python train.py --num_hidden_layers=19 --d_expert=48 --balance_bias=false --router_z_loss=0.0001 --router_bias=true --shared_expert_gate=true --vocab_size=14415 --optimizer="adam_hyperball" --batch_tokens=32768 --train_tokens=239900000
Below are experts of layer 10 (counted from 0) of a mixture-of-experts language model. Rows are named router (the router's row for the expert), down (a neuron's output weights, with its number) and show model dimensions 0-127. Each number is 128 + 24 x the weight over its row's rms, rounded and kept within 0 to 255. Numbers have three digits each.
Before each expert's rows: "comes before" lists some tokens at least twice as common just after its tokens as in all text. This comes from a sample of Wikipedia text that the model never trained on. Tokens count by the router's weight.

# expert 31
comes before: " the", " a", " be", " his", " their", " an"
router:140114168122127130107076128125132117143134153121176123149136133175086095099132119138139118144138095089143111123138099147123108097133156127129145129129129162150128136144115118128119105173136115124106157155094165131140181121134104114147098159127140107125114154183051098148163133137149135109153125157127130150131130194116096110048167157123112130146123165122136117130148122123116128163158
down5:124148108144111106100177139114134137144116131166134130115138152114113133105141096145172105145084136073132109127133139117113108127139178073098106130142123099144123156122106141182095127087121107158083095139195104103101104100134101127099114099140118163155146125124127137134132125106144141133125132156122106162118179121139162127187159109084127104087144116133136127135160159111110103105126
down6:122121102113158104149077147121168139086084137132117155102130112148153125133144117186130118150132162101120116146116146164113165150156130153165126108167118094109128142095119126153129166139120098117104092154131091108150109121135103134100149135137114134133121127119144056140139125128169097170134165130137134147095133140174127136131099130091116111153145125145153139154098151128213155112135
down7:087131136165134142129160138125141084112115113146136105149136105081158109128172135148097111142131095120114139142166120116104156134137151135136108074142136138108069142145154123143117183117106140139106134136135182150161100156167126109105132090124104117113129105127130112119155148116158144190096155122074153123124089111149158144137106140107103121137114158121161125181124147153183129115127
down8:106133167081143107186119127111144160145138119108103152133127104114134157146136145170121095124136129125092136120111127110126133150163142128145146113145110103147115106149139107181097165113159147131112152109088108144165132180125144077125134110167097092115122138148140115109146148103116097076118156149103142095142106163122133095157128106124084141126140132122126162098135071112171122078147
down9:098113179138113125146165118113160163108136140084172139083111102137106116124163118110103114120183141115134122105104146112106147115146118107117181111152074129143120148123102103134109115145096146084111114136126160107119126135136161102102146165145150172152134132154161094131140135135059117129095093094126094129158101156147115142089119126103140109138106089148091143154146114148150143121130
down10:123109119111091138112160102115137094109173145116118153140166079112111119118123119184123126113139120099131131099159146135126118092144121082129119114130152183119131124116110126164141097139096139105128157119157185095132126111136139107092106121134173179080145135124130132126101108097144143167111156117135149143085146162141127129169127144068148131118099104140154106139152128102088141083095

# expert 11
comes before: " the", " a", " his", " an", " its", " their"
router:132144151126096115138083141134152100156140138117165133142138129172123122107090164126140141157120094132137107122148103143119133125149128130145145129156133147146107128133126137129151099180093138074137157134090129112134174105145084087174086165071094077158119143158101122147164104153139150130188127156133122153159131155148102116067136140149115114126119131116111141138120128134101137156161
down5:119121112118105140110128084075138138123121101109085134128166158142137116168134142161134150096148120153151138107139112114141101161091113141080085118132142078126142076097112142130154121119128114157078178158111129161175112082145154118147114118143165164108181144124118100116148112149091137106091096137127140120097149127141140153167136137122125163143126130115118119080121155122144089126131
down6:096154145144120118087159179101099112155092136134155167118117170148094121120151147125166104149118126111174148169117127142089127117135118093166145127115136124098115137080091110099114144091089138112119156128172121113084128098133112123141124119129118149098149158142088132141146162160117102110134127112164112127164103106112139137117145117191146133133187123128116098152096147154129143089116
down7:077162116138176153129160148100157106115156080115124102147141123131102136177156127147112103119130140161110128099116153083181137168144139117173121126181128144099125110112144141074121121095113145113138173146134124109131115142145152092137116147125115135125167157173161147106152119114141112149121142127136108127088124159167167108110146087113133140099134148090163138121136129150118119077137
down8:159134123125100129121151129105142181122123136150168145136106132150140161147101088113146113099092090130142113086089116146112122187114113149147110114109120152131098173134100152085101124161138125104126123119182134107120129101155092102132135118109163112131088111138146120115160150102107124110106151174153148120167208090141120097116170136121106127145126134125153152106103117136085123109127
down9:126136113102159129120122110097148080129127098174107092162115155056091139160154119151133122143131111102112124129160119096139098150119130128123153075135154123119114129135150171148131124167137140164126144084159175143154134074119122157128131126124101142110153170132142156094159134126142097121101173138123126115064082108136091139115102092099124141139118129129137130102097131136110111107153
down10:112111104127141143121143117145086117127137148128124118173130147116111135095126131106133102103137102131147127149129168124159117133123142132152143191092118122104124171142162157095096112080126121102136126153125120128022111160134128108114121131095136085111131177143148126148090165153143108128165147082163135154158158153097136136138156106118155138111162099117146102116105109107126154140134

# expert 19
comes before: " ", " the", " of", " a", " January", " his"
router:136123163148135111137133167136169110121117138125195143151134128172120136092117125133139118166127092096123091109108092174086121113146121142150152136131125123142090164116142131126086150163111162093090166136119162136131151087121097091147089158110147113124117149150093128138181145135125175141135146146106144154142121141111111120123160135093093123150105128177109164130148140126087134154159
down5:126116148164117109139147133129173138138120159121138124158135094121117131132172088162128134144129161114141108161099144152123135137118134148117135117115134151115137145141123140095059136082132121132092149143135156124148110073087088065132120102120136173106136163109123128135183129122142147176113148156141159094135162128082104134151164157116097136106159148172155129122099155128173114121141
down6:133149114157080115137116123127109082139129104124151114168142100150143154178113124154121139153162139116150149129149133117092125170155186175110167149117130153152116138128142151097122117148132083150111130085143125142125139142095124110142107142122143145127172131148111081099158124152133104173103197162125192138107110119125130140121095134169122102174130153098139123129093141113134117125130
down7:093152156090121143133117117097149178130137094130108120137113130145112138135100142101146172144113132166130140101170087111123094118145112092063138168146167136115121091116128141125163130138121118136126149099117110104165113175126155145118136157085114115134134065136108114148125139119129113147128112127128141140118190180111096117101113131098154161105115126130162181134150074122151112116122
down8:093151115145136134133146167134204119108176132104143083156151079131146121107111130107126095140139120134116097140137110157185117149161119115127147094159136097134118142178140105143152120145147132122108146134109156145139181149130119103127114141169113080126151084116143117079152088106182123139141143097131154131147103135169117135108125135133111134124150173152096149143143124105137159148149
down9:134141114122128101108168150156074118125095144144160119148115109111136131077159127139126105125152105109133115130184100124164151159146162114148132102097147092128091135183127111155120141069115132137071134105110077140132129130127151131110134146103148156088133109116147156122118157158148128110129144139127140107150137080139092112137175127160150105089113113087101117134106165119173108137113
down10:116093111108126099121115106144133189139139167126188081121135121105088105132139129137124120129175130177158123137143120099113192153175130139147134136121154130151093115134127157145145144124093109169119141099148135112106118132121101088117118119153119139110120144114120094101067127123117130115116126132170088105118110150106148100103109098129173132148120107105099135131105184141153175149103